python train.py --n_layer=9 --d_model=384 --n_experts=32 --experts_per_token=2 --d_expert=160 --d_shared_expert=0 --activation="swiglu" --moe_layers=[1, 3, 5, 7] --router_score="softmax" --normalize_top_k=false --routed_scale=1.0 --balance_loss=0.00219 --balance_bias=false --router_z_loss=0.001 --init_std_router=0.0106 --lr_router=0.000493 --vocab_size=18644 --norm="rmsnorm" --norm_eps=1e-06 --tie_embeddings=false --optimizer="soap_variant" --lr=0.00294 --beta1=0.95 --beta2=0.95 --batch_tokens=65536 --seq_len=512 --train_tokens=277200000 --steps=4230 --dataset="wikipedia_en"
Below are experts of layer 3 (counted from 0) of a mixture-of-experts language model. Rows are named router (the router's row for the expert), gate (a neuron's input weights, with its number), up (a neuron's input weights, with its number), down (a neuron's output weights, with its number) and show model dimensions 128-255. Each number is 128 + 24 x the weight over its row's rms, rounded and kept within 0 to 255. Numbers have three digits each.
Before each expert's rows: "mostly gets" lists some tokens that are sent to it at least half of the time; "comes before" lists some tokens at least twice as common just after its tokens as in all text. This comes from a sample of Wikipedia text that the model never trained on. Tokens count by the router's weight.

# expert 5
mostly gets: " |", "|", ";", " Pos", " %", " Set"
comes before: " ", " —", " \"", " −", " Yes", " L"
router:097116135098159149133142137115123112103185128133082147155140144160133156151127108093135162155112097145114131128129101110080125130111136146108111173145136096144151112115180124124100134138153112091127111146115126153173115117074147151118101111137128094101121147125138129113146164159134134118144070118115135172137141126146095148153104092157138096117110126123135080111127137141090126127154
gate1:120120086081083134095154118104117114119140110146122141129080117120173172147110137106079123090164085140124134052087157087162083121094118158142094089169124123129132138156089135146142135130150135154107121097112149130145107168141116115096110129135126156139124157165162149154106091120105141162157112157079175148127112137096156096097113147129135087135138135157135108156163122137120108115141
up1:124112152142136125161164149136082114148155175115143154138109096168141113113084152107112152110120130125163106132119132138183127161111130129130140165134150115134134147143152146114116107114160118086127114124124171101156141113099128147141164113133134142137133093118112073128177138114101131140111120113125142129119145149156084145127120119153148098128095125143118117127108137136109095149136
down1:132162155108152181133132131144127122077146172106131138122134121125110151145170049117124150144154108117134138124148117133129102105137096118145151110093133094109106165135162144086108124123150114166151127125165124136109146115143142120127148147107129163161117126148105107146136116105139121094136178100175130152156150108130110075122105096150149102143124138160135148136125141138157130135088
gate2:159089143129113144080118162128129118159151130157102077154106081091109201152149134162169101139097118114140129096104111134147132164094123160142137115119153182122099124117110113154142124106122109138142087115137117136160102131097111110127137122177124143125148172146159119164151183117139171148072124136123152130147103184141127112117127137115103111150142122117148142145107121125111133099097
up2:114141149113154186138138139138138104146109116148095139112105123104141131120171135142124127129183136158138136078140120139096123168147130128149130113113129093142104079089139181138152100131094138102154161099172150090143138123129092149127182096127175129138106153119146154119130130108084093140116126131109140129141145112090148115086107156131121147043083146133150160133132102109141113115104
down2:087141136129122173108116152094125096169179174161136149122130141095160101141113070145146109130187143143137128166121098129156103124142161127115158124113105112110140119157144129143144135129125104161139128130128139104137162138089127147131125082149113101125117178167067150111109174139136136139133145138119155162112178117141134108144131149153180110085117128169121146116171151122114134111154
gate3:153141098133109141099111116130143149150098175157092148165112135120126179100085128098130138095130153128145118107115149146103113144108129086160148154114081167093119141134112132125069124128121161164154097131163114133165148146110143121064147135109125102123117160149143116094143116191141167108113120106125091178156105128167136194102150141116128130160112156171122094153120121104117135128191
up3:145166154144114129144129125131167077113133122126155109106116113132112116139123123135147160168141129095145087071094133127144138176110135149114114116180130125138121112125123157170115124145193162124108113161138148127132124108135164117101082150137119145145119149114130139123092085135116151112147122100091103131059139192136122146144107084151121111091145139143099154152096123151130147155111
down3:122067087161110136117117131144098165077122135144112157153144111104136132113141137134152124137132133138103120120121100105158123117062155109133095098139086102110159150117106122162092116126125125124150164149115186057145103142086150166161112148128121127120113099107109121142144133113112103148103095134079116144145169163115114133138108115109152141106104145120127141170115084122144135130149
gate4:101126143164157149121112152129197126086144174124103122126102154169145116112126098149106122106096136187167135134120107127066137151141156155146143157142156123115128119081156134135123141108086145111140139171115125123120143111105138134148159129076109100136153128097107126132132134145170110108178135108143167142137147173128127125158078121114114117139165163142101117156069117091150117140130
up4:146142124134130153129130108151106137133100165118148145123160127150129112140091089152126157144123140129161159137124088161142092137136080138107182178169121114128118115109167141143130143159081130101136130128139132165127150135094081113088083140122150131125165135119217180118156079140141142082113186124146110100154107147127135144140125127092127129091111121138124109126135106103123160152122
down4:118097123098127098098148122091133128148088153097115116129133144130115119153115118156156141132124108205106157118155115092141102123108163148143117150128094088114097119176129111098117146130148088127143110133158131140078114085089138153095136141100156104126185191116072149120128130092188138133124124147173131149133159128132113099122116164097132116130128144119124098112141126132137178132083
gate5:118162105111159119137194116139085103097168128088112136154117112133157126115058150131148139133122108125140138124146213119126112141143199099163149146111142105163079090068171104138117145082165117099130088124125133141137143151111139123131141161185118124142098125168129094114165116156150169111109097122120131139140174110105096121094149141101113152141161125111093098120115132128155112110076
up5:153192120180169132090133112149126162149151147103109149103126147135107085137147085113137147149119105120123112122131107107174116136130170119049161165121091135164131125121136110080155123109113135108120157131129116113105122114133157128047152146155113157138152115135112130135115147160146146111166107142142136114122115145138169123165102119119139147107103124141139125152107155164138135127151
down5:115089140117126135103145133135116094135091115113128150108119081162108140123147090094146155107099104125131163150146106154150117145131121102145126147096103137114133140140096136104143102147205154176146126137104116134106106100081146161088152131087086138072078117115104121117139158116173111127149105099135097160121118138110161140142106168126121088139139139131121158128106156099091129137098
gate6:106088086162127206151074133166113162100104103119129153129159093143155145132167082145142122169121093098137132138125158141128105175110147170166119114129117143122090142113136186150157130167120161140130133120104119104131151077137095124130108108169128141128134127122099133125129147133135155131135151101113108105137125123136153139177141141147123123109146169142082139132105098139163121108157
up6:113125109133152134143173163135141089122167103101100099103177129159153109156096063138131121059089130150152116147153099137142148136154171146123134109154112151112121145118154071134129118142142124076110113145129129089142133150113118113152149111104135087146127112116092170115110132118128145142142128145074132118108127103120169110142158126087107102143156165134140095090110102121135109124141
down6:127101158150134133130130124123081133099122124104167134156131142088091119127109105140102149133083148148103135128124131129115124125097130114147143128145114143149143161149078127110131134141146143135061144152113156147145180152113117118149098118143137121143124158124122135127103135135126087126143115095127153115146116153117095121111142150133112122127150121123113105120157132132100134093137
gate7:115145099136118122152134131125114127134134146144115141159119072147105154123126118123144139144085102126169135155136161119123124133074136137154095141105126158182134139144118136123133139187080164147142122077133097125110126099115103166100131119151124112114101141168093142108142143116162141134095112105111148084144131142113104116117133150150164107096119128081158143132130101129150079132184
up7:129140117102159119141139181160078115115138150146133080128126126125124156103119098173142135156114099105156161161126092134124152145132159099165132128104084119118135137161087160114126122142084168096119177095085119157122114134120112149077117141108144130124128121129102124140147147126103129109141135130121092107121108151133121121095137128148145130133122195137144135121101138137111156096125
down7:106108141152140172106142128138123127068170126144148110124151123155142146098105100116121129189146146102142088149060104158118145187152133155131106167169107111140083140137175146115134096127151122141152144140102136140132134156143110129080165104125114135140145123141139136132148148173093153114148089120130137123130162113183111120166127134138143128120129138121129161122157127123120123160088
gate8:111087125153175143102116120100124139085106112115128183151129123103136123144077158116145169135157177136132150158071076115101152139115154086109108094186127119145132114153107138103124153126108183109122176104117141127175124148114146143126105183126114094130099152148121153123133119141116141131122099141118108096120103149102158091162169144115193141140142082176130145147121123149123115130128
up8:124078123122137138088157143112079188141110134135100110151145142099120120191100132097093073139164127096119150100118129147121110107154144113131091101165128117140124157124100098155101125084118174170140103167113215162123112127139153123130108186156148147101121156192144163125127124170161098090126149089105095127130075088140132133122101144187143142129147122121089143116133114155165124137113
down8:098147107154148131157098132128140146140127140132147156125167150154114112149131146149165092145090095158143112120125117125097123168153137107124112063108086116085162147143133115122106126154176130164095116119141130138103109127098118083149105131113119107140141133122153132121136091104133117140137116126123113154169146115134116112096119133149082136113124110099114089121132112132145164161148
gate9:126131147124137151128126122103093118141078109120126116110157124126118145109120119127154134096158068112096123115127171154131108140120083139102111126167130125135119134161139142124149145140135145099166137145117157117142131137143123126154112137123114124154145097140119125125101112097101153147091135143149104119134070144134109107158093112168146162145137170115120118117125097124111160152116
up9:125179113136126108104131124122122150106114096136124118086122144128086114118145162143150087158094154149143140156179067141098102136091132125096153119100114118121150164142144115120143094100144118155146088145115102165108124164160141165075140114128136191146078122164136142152094123109136108109103133133143112139150109092129170135125150118144154139132125123132121130187138129113115131150114
down9:126125156144141095093168122120121146129139159145153065149128087159088120154151129140090092076144092131124086081099109108127131141124078084126104135113140119100118071142134100121155145110110138156136152116134162197129121135142122111106120108133148146154133138134140115119104072128136151151124145136135140110167116125092087144101168152139155108106134125159132127185120155144135102090099
gate10:102090085106091178137104103141130129165123110147171160142119147095134109079098183112116149074075086116140158140145109097130138135129130136172122133137115107163146076122148100159126115145113123124106103102154163172168141120130102165083107157140149141141101151165100155170123121118152180133143101125141138140093170127126116189129172138129139143077140111132114130103145083121094087087138
up10:143167089132124121105088140155110139116096105112088124103114175152164094128115146127151100130120149111143134098113125125141133113097153111090132107128171103120150096114107096123126137148141139128143129114131146129132089112085129156115132089131137134136123118089127137108124116105155145102114137102088088174148130159144120122157101112095111083104112125177123080138118119116154098111093
down10:116176156153127131109116129128137176122142139136164109111101128153156103149091117094118125100100144165143100126136118135127132116130098105179102157109209137164105142096139109176099074172114161155097122107131137154087124114138127147150130159109161142138105140149173163105129130110150124095119172094122131159097072137152136128107145080145118163143123146115155162128144145102171107132082
gate11:155117119119114149142128111135130128123165123138148137138132116123085129119122132151103180144128158139133133112107148096117147172099099092089144106129141075133119112116128136114105127144139157145112094137119153103142133119127148141173138155117146097133163127173109106080140135127172105138097083131153148145115138099135116142125133161150076095117147144085132120100150123130070147120151
up11:184105123120099136147140178120152149161134128106126161115122109136131162150125153111126135125139123149126125094114101142094128151159111118113150111141124138071137135081123199103127133114097148135160120153087123148130123158096144132167154126108161144163153162185108126121128126111163100117132123128143117133112151106128119128121051120117125138154183151153153115145119134140157091138086
down11:131148135101160134154104133111125138165128104112055118126118134150132142101131129082086107157103103129117122135142132130118110153114154112136177132111110174117162162146108132113106126129146120123129178167140117123138143143106099155117163149153143155100117136095136155115148139072131109129157218151160171101096127116112153151127136134132124128106087152081169103092107076151119113150138
gate12:112113099102113095159137126134111166137196122164168146121155096181132124160073147108169200129140096162122105106145155112141147163121159136133085123167137144124135076110132117131117136099156161067145121132166103132164100154087132128105126139107140197115131175126173145122142111114148081088144108115161117095102133122115110123073109124133157118113132171127124119093081136093113140118137
up12:098104067108117119125128114134134160089165155106155119105130094146121095131100092124142121133122121129132110112139154150111123161141129162152079079113160192122076116104140116165109120126118195131125143124134160108140134123110086143145111128133136159131118168146146140153155130108111147116140107146146153107096104087138127101148133120146084094140108095133108133066112151155168111098148
down12:106082147138115144170119127157140137163131157140120108119172112144101110107143088169097158134165138119133102115094138182164157119072149114107177102125128146133164129141205124143093137134117132135128078105158091145127093155135114144130133109139122100139118116140119135142125098137100134118122103091109144176183127136147146134118164120118133120172126131159135143130135122161119156145112
gate13:146115108099151139123131152112110127114121147127106124181118105123138154144140084117119139157116143078130135130113129141101160151130148125125140100148110148102142123111172142136118123105129127126146103110151088110099112117106130201102091157109135134115166106151112130097125148148126176142108106131133131135098149121099172113098079146134139099130096102128120165108155106133157095151107
up13:123168105137095108139144122128173144110152115105141151138147142124103098184161105139116078096099135133121158118126144129121099117144124132126160127141149177107096124136094185118128133101132138150114110112141152118139130107105155105129151143156125150139122143112090151102159110133074138110121096109173156125115094143080095104076130111138120141087141164099100158158121104160136211109134
down13:118113107175124112113118122141112098132103133098122144130096123072109170092113117120101131108124148110110100098146108141129138127145121134122146120141160144092128080111126160117125133111145138139171130125075102102140125154119159093106121112110111100118111098116197114149137116108149107150079118115099134124113148147134148119140154085119120127119145088116125139161123150102138141111140
gate14:147138131104145131125137124122137138126083087112115161131081121152131134076116122120132112120141137130135166132148143103113151127133133149150121159185131149165119167098138089146128090124144067165164139114137147089110148150099132142145131123118156175130126150132173128186075108129152116115116066118166133096106104147111083107055158141093137106105139108117116109131125134125111110086156
up14:136121139126137148146141149157167090130130134100101148085128094121154164185166148116145081106092103109100093138120138157127128103131139138094116061113164158138123096117155117102127131130142130149130155114116110122167140136099126124127113105134077080119100128123121099112148096138116151177106112126068107099130138125123152140124134102144126145163116112152119142128140085155119073139093
down14:110101145084121130123106101144101140109140112144163146155151081132124149160175189146089084107139132139131093095126107108141121123102162137112136131105125121117125102135096120108090140132138152133103135120142127117122121125123131134164107129120172165126163139146171130072142099089145136121153148116118116053147142123137102077142070112125125129166149120101135135119068107124107187109143
gate15:082167169140135115157147107148074123103128140094111158113084123151151129115101150054130129094090117103127141163141149150132138128170131075092132074123096099125174149085148063107175150159126142123094167143142106119154117142134096208101138130125143145132140153099169172148118141110112136089110119092114134127101097149092128110118144105103096143165134172163126151131124078126130113158142
up15:134127120168117176139118152150115120167084127122125140134154114140170152141097097137103153180133130105127124103113093143081120124092140127133124092109151116110178132067154135158090112133167119126117094101132140115151123102152139130180161160141100181128137129137085115142129148116169088114125099097117097107103161128135153144087098151143136133114104105096149117121110153149126112108120
down15:131109095120117103160090104145139113120126115128108056156151116132148144138093144120112099158088127128088112141136122124170142106104140150104111160173118120124111123117153117158107108097102130111086119117089128145097083140176140043138111115106125111112127164159136110136148097119101121161099117142092135087166164144123125107155115093171090155110122150121110145175136159128183130150068
gate16:170109134135144106111105111107127096096126137118172155148143111097131124173139101158119113125123148112147127096145131139106140123169126174135130096127161137130139109092133117121124174135140105088141140172122113135141133079097153114149128136115107116123096127110171138128171169113102126092146113123145159122141148105122102120136114115121073118169130160128111080155151124155172133098122
up16:131155140143111100146153150146099127137107106150120123118136115093105111197127103120136100104128154144112145129133169202114118105136148098121101102097114113135117123125097117160152131108100117153119114145125117127118085150112145117141066190112140143124080122106176177183117119140120078126128099110121157099160147174153096135150146116145129128141114145162119102153081095111159132137091
down16:145156202122135126129135121131150159131127151110098131122128156169101147141139134082122155141140102102112127111103166108149118121083143100107137095097136123134131167093118112117103139148142082128131149114076130125113084142163126105107184137124145146147149182070109122127128152097136097138129129109076138095164104166102127125129088194159121131137126136093119142115137116113153098099136
gate17:078129115156126145104149151122159113089110099143094132107132134135173134139164096108102129074158125144095108121114132115108108178180113092108126136059130071115155081117089153127119101130120078117108126151148116147124108125130117173135152112060134138137098140134158144132150119114127183118085125135083133108080124139147125140101110129137151096114114092138116123145154137098138118115118
up17:088080154138113129126114138128080124115153127096147150159107087154138145149137087118153153115168095146132126124114138147094138113132107140115142143142117114160121110117142117114124146111148118180097099128180155114141111083109083167123155152142140099135136116058126141095144124179130169103094131120142136080154163152145145160113154099154135088129165114144126135144116121102171122111124
down17:103170147141104133131112119118144115110198160110127125133149113141147123137108134112151156153086136127128146108083158136117116096104125137113117101117064164154133101130150161108118092133140135152108088126153118119091087118130149180144136136126123105128140131125136104149119095154143114106127052106149167061126126137137151118123140083184153147133169142134135090109118147132133170140117
gate18:124113177097111119152098126125123144156147146141116121124156112075124142156108122123138129143134097159098101140157168114126127096157117126168121152112133116120169126156130117147104131168126123138109118165136109139101135114092070135175124170131145120134154147146118124134189118107138139129146129120187144098115145113142121093103070135109117106151110118128131115110090149139088109121088
up18:094072172087113108135113114164110131161127160133146144125080126133140107131117149136141099129096166083087135147118112109123149133165144173114132139128135134114129133135113100128156109096130143124167144182154105107133101113153143098145125091141140160146118113117137154101173126103143101117123152111160118127097112121146144116133127120098150119145134137131102144083143118196081130153105
down18:118114094098139149156132127135134076130104041123104166146116144148169134153128124156124097093139129127131103134124142197128211102176137127145092146148119132116123126159134142127103169113146186099172140145157132093117122122110148147111126115154133112149107179146137120114162070153132172113112201095115146128143133142158132116136118081092120125126117135141094102128131137113115131117107
gate19:125150138182117141140109072129110156096159093096136173140114135116112125147136129103116161110069099123102179130142122155080189146139129083103111155116120144107136068139113105095116204129137163133103057123112133147123150113134176127101135165126121179102138095128110126133161117127156101192141156159145116126164120124125128130124129154140144115109093146119128147116103120147149113174104
up19:166068119158113120127123093115169167147142103107189157149102127097138131135155181095125171149144138105145165120125107101149175132133102119150135129122089125142111096140141109096074127159182111094098142136129145131104158110119140172144122120096087169138141142085128163148154137108124176125117102113180123097161100182170118135142148119090131112109138112165150135170153131096153102166123
down19:114112132104145133105103093121138117177156110144113173162143092101147084124150141134146133164161135124118137133100140146151150170119158112151157124119083136076127112078129138122170146129125120121124133126111157106080119132131103129146112115102133112124136126160163161145108110139175127115070120138118128140118111128145110126110180136115142169123130144130133126131118126144144145132135
gate20:138064156139148146126111081065132134137113124153143132144125082127139118180132100069126137125145104109107081149142128131167138121111112104129101146159142124147143135145101118107129122140126125097170066101123118101170107132128092147127129116144119120166100122131123105117126120142144198126149088126096150139139130124096121140140118106080141128171127152123085115179125169135152115122110
up20:132140109144137115065130142161168121138130151133129140136118112142136103153114151159179110133144150137112124094164184150113145119147079132170095119117084136118094104137138122142124140138149126151097124177129101131129120096113175093166150102072136130106120143147189127149155156101096121088127137116133091104111124118154137104160091197151113109129139080158177142110131115101120121106100
down20:081126141085118152153120120118126091092147137143166096108187102125137155112151117142143170118120162159111145152131158154145122182169122136124117125148149147136134155119162143131099082105139129143185087150135108097108161112135164113108077101105160183133135128105121162121131133117119117144156150104146127112121134140143118138179117123095117153102094107101189109106148134137119158107138
gate21:148112135131126137107126083130155120134151091080107114134118160152167125168182163153138149068112121128096128121112175133125132148133152139128110081129147166136167158129145052086154112095138082075091138142140123161164158112131106154133087125119123093179102147172132061145147140117135145124154127125136125132085147162144093140111131093138174104109141120116145155157171087132102120089166
up21:085127112170153133133132114133088095072140123090120102136117107118114180121115120137169137114115153139130130172121139134183152124119132117105123148174151120119138121119152123123067138089115154114128146108139127103128139077138120126135103097133114088148153160190112136124143096150145171126107174134148136158140131128107137133112105124118108184142118135099087108123108153157129169143137
down21:148142155156160086169140123155125125094148156116152116137126126141082142121143115100108144119119117117162145115142111092127127102161126093090075101127098089128138113132143117142062114123138155115144121131172110103162153106124101150141131128131101122107103125127132152121087134153132135137082153105109130145135101145132140136170123074074105152129113117163101120156103120174108126145164
gate22:187113126084154119124128145090147142120116104147097134113104127091162128123150128123136117132130106132104124124130109102121133128164141075160115099110108137160076132128112126155140131119115162143106173143117146135140128080156132163123168100171126117157176112147123111084132116120148143114156146058096137128155105128115100129105087143105125151087117108137113106117148125123129117160119
up22:086114114115115122173151121115083113107105097114169088188129131162113140128126112122134134136109122119124087127095126088173099160178138133146120140114126115140158113095145115153140149100150149103123089137161108153167121150115115136134129098107136110096153120145097138152149082059129137085133126149092098100151142129099151093124074078122118117151090166145128134132142150125176146147072
down22:124154122112123111099123138167106131173145094154112114124099129109125099109115150136133132151110131127117122159115183106104172141105101093152134111146108095169115165103112094150152144099118145097132103141173106145123128142130146114127111148129151126106125136180072095115136126101148091173103128073144139113093106149136121081166123146113162066173087135156130139110154097117124142146123
gate23:116131157088130113108139164100127106157129098089135176145116138131123110129102115125149166121120113124121151153099108130118154135137122078109083107136115104151150076113124106148137127125152102122140104195166145128131119118117158204131108164152103119153113148122144133153158121101133091128104148080134146209106148137131130152138119109095159096131179120101149201135102087109120136108149
up23:117186175132127145097142109087129165122121123100135146092141109091103099116143116092123113120067154116128129105138137132151131106113104180125157120155115140126113154113146094111132130131136144148144110098156131117093116148147105089119150091152113099163146133179098098114118138113134193125144152117141181155089133152110116089187111115131124135151107144109128133132130114110153111151115
down23:112123106104125127154105130082158097144131147114142132114119129132143092118169131127084138103129152145126111075091117105074121124120129148125155114094121167127149153118173150135111142119125108165089127164073138099106185141127124115096114131123165120125135110052113164174109122113143113148143087136124093142133086078142120141151125133142144145148162125110119136083123104177115113144140
gate24:099096121145121140098128106079097103094168148159114108138115138113154096151163149090113114125147160071117174157107145136129105092114127155102109104128126062105129145104183090090113102132120160117188153123136100088156131114117102113101101127126088159136120160128115128106084095116136141114110114119115100109132100143120136144116136129174122110093134088142143145140114108110117082149071
up24:116137093130114124093111134122163170147083160129150114167104099071154154119146092131183120133146119138093116128168144100142143131136121144108157130065097144136129105145114128165130136131165103111081149142131117165113152129123099116132135153131111148127084137121135079127162137149121147140102116087069169131131143138118151125136098133124071161135126142140157149145107142091124110164178
down24:128134140114099103120126149132116133148101101137122180117159093118120173100130152172111154189165098120194121153127113122093127115112161135098123109131137187083109151139132182167116122163145104092148120140168131121144099092126132154055141165112149120157121122161064138111124138101132142096142147143081128090162106129100150113128157077134137142196138079154108165128181124133128100118136
gate25:145116139130131147127090146154142155142154156101125078128119075114118160161105118108160120141160135078098132114132140107116130106172140131136114164142131173124165122114131128127103135158145141093101117118123142116178104112150124127118108093095115096139118126128082120117110146137115104120126161170133138110145152133126132112160101161143126095150155086124178134142123092137150098128092
up25:080158094127137147114114138131117125107106112108102121129132128105135131140127125123151108123136125121133113115138140108098096167100121151136108133161155122120150124136114155130062134167109121159163145138161148171107133154157145117106117108139128125106134117072125117133148121147125143154122193145099097112101087156116170139159125155150121121147112154141115153139151090116123104104134
down25:128147134126113136113158131123111114080126131149128144159129127120106114158114133104149100125120170103144152122121116090131147129119141092120125134152109143123089152166145046134122157093140102164123111148134093148130100120131142159120152152134105142108097132117114099158134095139132184137129122141158129125141176147152139131156084146116105123102134127166125154130107167129106161142107
gate26:163173096106094132125131109095083102073118132103113116107116121123114121141166127110137099111140125148106137153100119076123072084131110170154115133095141134148153144098065080130104143121159191151123128098046099153095093150162135122112123124147073106149114129146114153147162126183134166097120108133118137092134129135131152102149116113151100141103150147121174130120135145125129107148140
up26:126147122146106134157107122122079145142104128105153110152158082152114101132116113163100202101152138080116120125167152133176106133161098139116140115158132111167181108151151090083144127113114110134146172103167107132137141121059141107100128128148179141110125137135124116132104143145102105083103160129132132122092126126142121102097120138100101159158101138101125069140122121097117116122130
down26:138135123108124103162144111146099129100087126125111118168175122096148128104144116113130129125146124103138170148171122123118117146115135161121169116125185131127110157129106140142103097089158126131146119127115136139114118110111102147129138137131116125136104114111060096108086150114084148119137134134112144105105101138150116126115132143116158083129152079168130160129108139170153136141123
gate27:145120140149107120140128120115097145149135141128149128105151150153138169146136126117116104138125119125104167107144106143113101138142137152138155122105157154138164120105144092139176107111093128123137162102089145129114071151097110104119138162132125157152142146126117127176103092133133157049137157117129138110117139120124072126132078138110134128155149161158128134131093084108190157112086
up27:139151108145131125158121144154175160124146127111141106119116125152097147119130124124120144115153095152142107137108173121101154131190139152107105114179151104166148124178117165116117169162098137145139145130153180141141159129147102139108116144144080151106151138144147118133122170123108135141074149097150124107141071116153152156128142161118173147125124130124072142108100137079115128100143
down27:185121148101153096138148121156102118113130141101114117144126087093151138066137152141136127152090136150125168116095139075138095165131086153117166158138130151127167130124118128115147158117105115143127171135118099162070135107163169116123138186138128116146170125165131152160174122113165156180093166147153138110118150133147098126073126099133161141116121122111133161159119151150117165127155
gate28:127128101138095127097144143129118130124144158104149152132103147101139128144120186125104104140120132136153158108107101125158116108080131108136125124172149118156128134107104130133194107120124145145158137145132151137125161126141143180107127137131135133111157159135141175073107165143121147184110093110101128100116153104081124181165149113136179140154142093134142157160149127132103157136148
up28:173124095181107135124122141109137134161161139131130172100171119114141139116121130152146100119114113158096102147087079145140124074150150105119093126135110110121070099133113146108153097164159124143153119122158150097117132160152120128096115148131129122127163166124157103114134163166165119128110136093133166122065147099074134139117151158134138120154124096125090174088145130142086129108111
down28:112112105079116109126137111171114130076148161110155175094113142111100184108133110074120150117146136152146126135146133118072146130131123092107132093142092093127163143130139039084128145139141175152127125087136125155127152118091115150110188168150170107148170112167119105131110055139109148097148119150131125143146124115141152131102136144104101154088150102101153167120145116148156114094117
gate29:139132124132137109133112147151103145134152130095137111139168094097120162136160127124141096140126111150142099054118127164114119138129121135137140142118122112119140102118094147156126111152114081154144112088147138118173128114147120100132155120122080153137123145170102108163124124182116127114158206116125116103125130156135118153134057096125153101158109117126157102118120125104111131106098
up29:162152123104187109108077122132131120107163135181186090109127107108139112123106130097153129148078131148116123116153134167162138126122121098114141109183129122097136145096099176090156117200124110130092109146127129079181134165168152129121159120119122114129137142168136096097160115110131137082114092148137121123116140145141170131131116115129125174192094117130148135109104148109118113098101
down29:101092140083132101090093137104126103135143113145123129149109143153125113103082097107120124076118155104115146127110097140062126102085137107139111109180156121144132115143128106192128111096129125143134081128174120126110113155178111121128118120120122113130103138093109123165141161119131182131130078095152135105081137107179134143186108100108110142143088120116146118131133142116116117138118
gate30:152108131162093123151116114118121172162170148117119142096105156143098155113135071109140130131154113125138112142173080120135113144167128134158128178087132127100133088165130144150125104117142131128148095123096147117121137144162136161113127105114175097135147078153134136119107143122087121127096126114135120143147171110107050141133127180121115089132172136133093103101099105129123140113140
up30:163110127119116141136113115127130083122190167143125068139088077097145118088110128087152105129120117140064145083107132117097098162114174164118136114162122109139144145124114099112168130165131125104128133151143136141086099142134151101124121136094110115141137112083090135120113127150190125145105155132126146092144179132114147094108144183086121149122147118180116127166133104158145117130129
down30:157130112173100171114143116151132140143119128127155146145137130149149129153095165086147131152140048122151151161091143102160126094148170127144129178106116086126198090096136115110152153103153125160142121132075177153170132130129114123129147155144149118100121135098104121121089131113133114101127116186115156125122097101136149100136113120109143120095085128101122127111137109180170123113153
gate31:164076166082105160106122122113102139119139115119113142119124148124120155141099129164086140162127164158139147116124144105135143135167117140120105110132135120083099153098162098119089148127130134128132138126145108197117169151123133183142126121102127163144144099125071138118135114159125132130132105134148105122130143136107117124162159146137153139147151124093111110147111098137083094091133
up31:133106115115115145156127147105112115109137094128130149136122138178156122147096157147152119159158133112132118133140128114145158128205121121106144150134107162094074106088130082162094145069096147106132132141105101153130109132121115166126136130120121134180112079160099147129098147123162164125157112152116138127126100176116094097186142138125111189154116079168143173123123121181126152122104
down31:153149147158140104142116157162130189144099106115088153118152099155101077111122164124124096149148132094127125154109142122113160140143114146124104105175136148145155135154128067120112114110145131108160168149117071098118169144108101159095127118157082134147134108144133113107140131084154145089118126145157101080162125152127151170169127176141122184105128126126121168115086080142135140103160
gate32:125112063105149087116117107120108125112125118113086138183147137115128158136119086150148154111119171151080157095140112125131087063138147112128113155123130091111104123154155088135080109107126114089143159119133133162112094084118127137137113117160152158130140151094079103148135124109133162078136127131131085144147114132139085084165147116137118134111151146156112147152131108124111132151133
up32:147130121120120081102133148126108123161154167119140138145129173134105094152110146107120115096144128128085141120098106152121142165127160152147085139147119118109102136130126081124135117081145125110139150166116116116128086107107106140118084166121134156094145133101144143129115119090133126104077125115089150158143131157158109109155173108117130126110179109150143141189183132087143139128130
down32:162123131127141182120116150121075127142140144156150118169116118125140156122103132172163117128113156162084127120126151135140119134109136101136182091136146106142141150076104095109138154134173148134136133174103134092109123121107153112124127133077150084150177114132086162104137185119100122129130169094103107117108112120158072105118161160128127137169102131133091115157140111165165155117101
gate33:083105128114142168146149128141186094124167144122099082147119148178085130134153140157069154166121125128121091173166129117119168149117086142135139113090123097139053102121133125131116143172130123099140156134098102120137111154157112123098054115085148109132154069137094159125142171120134102144148122112145155159134088097154075099131145148118127164126129127115140104118102138114130147109113
up33:121150140135155123145123119149155134125188136130138123148147140124144112157155139124102179155134122126107109077121122170082114155148096115110156113150118096166105124108148095086153188123170140115119107114123147161116103156136151130157105111183110135121102115122120123133120124123127093184145140131147158135190136125121120116128142132149145145167116116137154118142152122144117139131139
down33:145117138111140097157120125116128134077143098136130125129124091119122113168113054131162139156147125107161101117150126134141103129130134117125120153113138125150105143131143101138124118105131143117123146125104151090131139208130164197089162123120100117112145135159153158142208123138095171137112132113123143151107119127120153104151135125105082101160141142144091176102111082107105132150132
gate34:128114084122165134121123118120101184136140145131139112150121112134104112170173158133132104127090130126109136120073127165153143105113128099100155136134154177141093104122141145145133095148141148094151117141092130101127129133144107147126125125141146131107123196108140140132086142112175104102124144131094124129125143130091114155103090092159110172103131119110140101094111135139095144108139
up34:154125111099133105151087118110149137164153091140109080157131106120137128099156121102105147113158125104134135094125113113146092162154159114132110130131175133079135151122150098136121132131128131177095130124115078136081129096126152149120144149161149107124103164121097124127177107115131127112108148177091141095120098165092117129115073169138121116086109116092106107134088140129111165118132
down34:169118150140098128133126159113130143141104162093113103171161169133157107124109146101143170123130104123092117150135105126122147094119124149140101133141145161107134133158110081098126105135143141141129110111116096151114101109166130148138105067115135132078123083097066088153154159150094086107142127131110132130148113113092101166143138118095140137147142117150145121134166161142143130149139
gate35:105159101151144122138102128089091150102130118173147153112103112082122117172114093146122145125109129130139147103132119114111086145102170163119090152144136165095152161093097151078143135134158162159149097160119088121091111187161136121124140138111138181120106132128133147141150163123145134113130189140140107092118152126134118125141157146133164095103092107146144166099124132124091154150174
up35:149125141065103087119127161119121162146156122086153159138122150134091113141130106121110145101159094125112098156111145143093126191118090113130110150102154166113108111128112071166140115098100132143134162130115103163129085122087130135104110117097113185130147126173099127183145112120097143154076133111110148132162120080127102112160140187115105100177120160082156105177123167140140123163134
down35:147127145149095126135109155105151133108137114124128075140081144059095121125153149192122156139151126123148138120132145124129133125150141096126150139144132122097118124145137085167150099108134139113105189153129114169100085117122130079137151110110085113103098135101133161097084118106112150144147137141153155163063128114128122121166125116177052156117115140117176117129106142073160128123099